Below are experts of layer 2 (counted from 0) of a mixture-of-experts language model. Rows are named router (the router's row for the expert), gate (a neuron's input weights, with its number), up (a neuron's input weights, with its number) and show model dimensions 128-255. Each number is 128 + 32 x the weight over its row's rms, rounded and kept within 0 to 255.
Before each expert's rows: "comes after" lists some tokens at least twice as common just before its tokens as in all text. This comes from a sample of Wikipedia text that the model never trained on. Tokens count by the router's weight.

# expert 97
comes after: "\n", "-", "==", " Born", "|", " Full"
router [139 101  87 136 135 155 116  69 135  83 132 168 146 163 182 177 121  87  87 164 105  83 144 117 129 112  89 173 125 142 185 165 173 166 119 202 129 171 108  81 125 112 102 176 173  97  99 124  88  48 113  89 117 162 173 165 128 147 137  96  97  90 101 140 115 154 177 177  95 142 191  75  84 180 138 103 152 111 104 181  88  87 152  78 177 166 151  73 115 135  94 156  95 174 146 142 169 156  59 158  86  74 154 171 104  89  86 107  95 103 187 138 149  99 106 116 164 115 174 112  77 159 139 139 170 144 147  98]
gate0 [208 121  92  57 161 199 105  91 112  94 116 100 164 135 112 150 110 110 156  90 113  76 158 139 164  93 173 186 143 119  96  90 144 132 114 163 140 146 148  86 200 144 122 182 127 150  85 128 158 164 120  80 101 180 158 149  82  95 152 139 121 150 158  52 118 156 151 125  82 144 175 162 147 158  89 152 149 162 106 124  97  67 104 124 151  73 213  83 108  54 143  67 180 157 153 141 199 134  80 170 149 101 115 161 132  60 128 101 138 177 138 150 107 100 124 164 105 156  94 116 103 130 147  96 138 170 104 115]
up0 [135 123 149 135 170 116  71 163 118 132 160 123 151 168 125 148 128 124  99 173 149 152 161 139  96 131 114 127 168 117 126 124  76 149 146 162 157 145 119 148  96 104 164 127 118 135 137 123  89 117 115  99 125 125 112 106 161 157 160 128 126 101 139 183 166  79 166  91  96  84 143 153 163 102 167 197 181 166  90 120  61  79  92  50 132 110 152 159 110 112  94 153 179 124 114 130 136 146 131 139 125  86 173 149  86 141  98 206 142 134 168 128  62 147  97 176 117 112 159 113 104 116  59 155 190 176 200 161]

# expert 114
comes after: " ", " list", " 2", " %", " 3", " Votes"
router [122  87 163  98  88 131 163 129 107  99 162 164 169 170  91 155 135 103 172  92 161  95 130 126 147 150 103 167  98 156 170 159 128 155  91 155 166 165 110 156 121 154  86  95 150 160  82  92  98 110  87 168  80 158 139 125 166  83 112  86  88  98 169 100 124 178 172  87 111 152 120  94  92 162  92 165  90 100 105 162  77  78  92 120 153 170 155 100 158 116 122  92 151 131 107  77  86 173 116 163  84  83 156 130 112 102 155  95  97 103 158 181 173  86 158  95 172 158 139  82 161 124 175  90  99 149 166  88]
gate0 [198 129 131 161 141 105 154 144 117 154 185  87 148 113 112 108 204 110  94 138 130  75 140 102  49 162 136 139 159 122 167  95 103 165  68 128 138 111  95  73  75 108 158 107 152 112  74 120 172  88  71 109  89 134 118 131  84 132 159 167 168 187 109 104  94  79 125 114 117  76  95  89 187 150 168  62 114 184 158 135 127  84 146 155 176 146 107 125  89 127 116 172 183 176 145 124 165  88 155 153 179 110  69  98 149 129 147 110 140  69 160 114 124 131 135  96 122 120 195  91 120 124 122 121 115 160  94  87]
up0 [105  80 179 187  89 138 108 117 105 139 132  94 128 149 151 108 169 135 119  97 138  67 140  95 149  99 179  60 122  93 154 208 174 151 141  95  92  88 145 141 131  89 111 157 128 119  82 128  85 123 109 119 140 135 145 184  91 108 123 126 137 138 155 141 141 130  93 176 166 168  97 117 124  95 187  47  88 197  85 152 132 172 198 142 116 120 178 131 151 141 178 172 181 127 145 127 127  95 152 138 147 144  82 150 147 135 126 114  98 170 124 142 154 168  76 131 119 118 105 117  81  71 115 145 104 171  84  77]

# expert 108
comes after: " ", ")", " list", " 0", " 1", " FW"
router [119  82 166  96  92 131 164 131 107  97 165 165 174 171  91 154 132 102 171 103 156  98 130 128 149 149 103 174  97 157 179 151 132 154  88 150 163 158 113 160 122 157  88  94 149 164  82 100 103 109  87 165  79 162 138 128 166  82 107  93  88  96 170  96 124 173 175  85 111 154 125 100  89 164  94 167  94  93 110 161  81  81  93 123 149 172 149  98 159 117 129  96 145 138 105  80  86 172 116 163  78  88 157 135 110 107 154 101  98 102 162 169 172  83 159  93 169 153 137  82 166 128 176  87  97 149 168  94]
gate0 [114  97  71 129 156 174 117 148 190 134 144 108 128 121 173 136 113 175 154 122  93  70 102  97 128 159 148 210  50  58 160 143 106 157 154 117 155  96 106 158 140 132  98  84 182 136 109 138 180 101 158 119 107 125 175  79  95 100 123 128 136 176 157 119 132  70 110 132 136 144  68  94  79 105 143  44 134 135 154 155 104 128 183 117  80 107  93 146 175 146 173 109  68 113 132 126 117 136 113 154 147 153 138 159  48 104  79 123 160 172 154 160  98 138 109 110 110  95 122 134 151 233 122 143 137  84  76  61]
up0 [118 113 148 157 134 116  91  91 125 107 131 139 126 175 109 116 169 146 105 107  55 147 120  91  85 123  95  92 179 154  72 162 115 170 204 108 114 108 130 120 172 148 112  50 168 158 126  97 114  97 149 158 152 129 145 118 124 108 147 106 112  57 129 126 126 153  89  58 136  94 141 148 177 201  82  81 117 135 102 139 148  70 123 145 163 148 123 154  56  80 174  93 114 152  89 133 196 124 144 110  76 180  95  89 153 187 112 143 169 123 116  97 166 127 165 137 180 101 152 143 210  86 131 116 106 180 111 188]

# expert 51
comes after: "\n", "|---|---|", ";", "|---|", "C", "---|---|---|---|"
router [126  84 166  99  88 131 170 133 105 102 165 168 170 170  90 154 132 110 168  98 157 100 127 126 148 153 103 167  98 155 174 164 130 157  91 151 162 163 110 157 122 156  90  94 144 160  81  92  95 110  80 159  79 164 141 126 164  83 107  95  84  94 165 103 124 172 172  91 113 152 119  98  81 163  95 170  90  94 103 167  82  74  90 120 148 171 150  98 161 115 126  95 148 137 107  78  83 172 110 165  86  87 154 136 109  99 155 101 106  98 155 173 171  84 158  95 168 159 141  82 161 126 177  89 100 154 168  94]
gate5 [155  93 126 123 116 139 101 180 157 116 179 123  21 142 194  70 127 154 108  72 110  91 113 121 193 196 138  78 135 166 105 126 152  73 150 132 116 195 129  68  90 120 106 111 168 151 169 103 125 124 105 174 160  76 106 143 185 176 107 131 148 143 119 150 105 129 164 104  55 140 179 138 104 138 129 139  89 139 138 125 135 136 135 126  72 131 125 122  94 173 132 110  74 124 119  87 183 114  77  66 122 178 179  86 127 150 177  77  69 119 128 151  84 194 130 137 156 125 102 163 154 131 159  66 120 120 128 159]
up5 [138 117 109  81 124 144 163 115 112 120 183 159 158  97 194 182 106 114 127 135 148 116 124 195  88 159  96 118 128 177 175 147  99 193 155  95 184  93 144  56 136  93 145 158  85 108 100 128 185  86 143 159  94 159 128 110 167 136 109 117 163 145 124 189 124  89 175 141 129 145 103 143  90  89 100 102 126 149 193 125 117 148 166 122 168 122 173 123 115  99  96  93 153 191 174 164 125 100 139  92 142 102  63 107  96 132 140 149 129  98  55 152 160 167 153 161 133 147 127 145 148 180  86 105  95 146 133 104]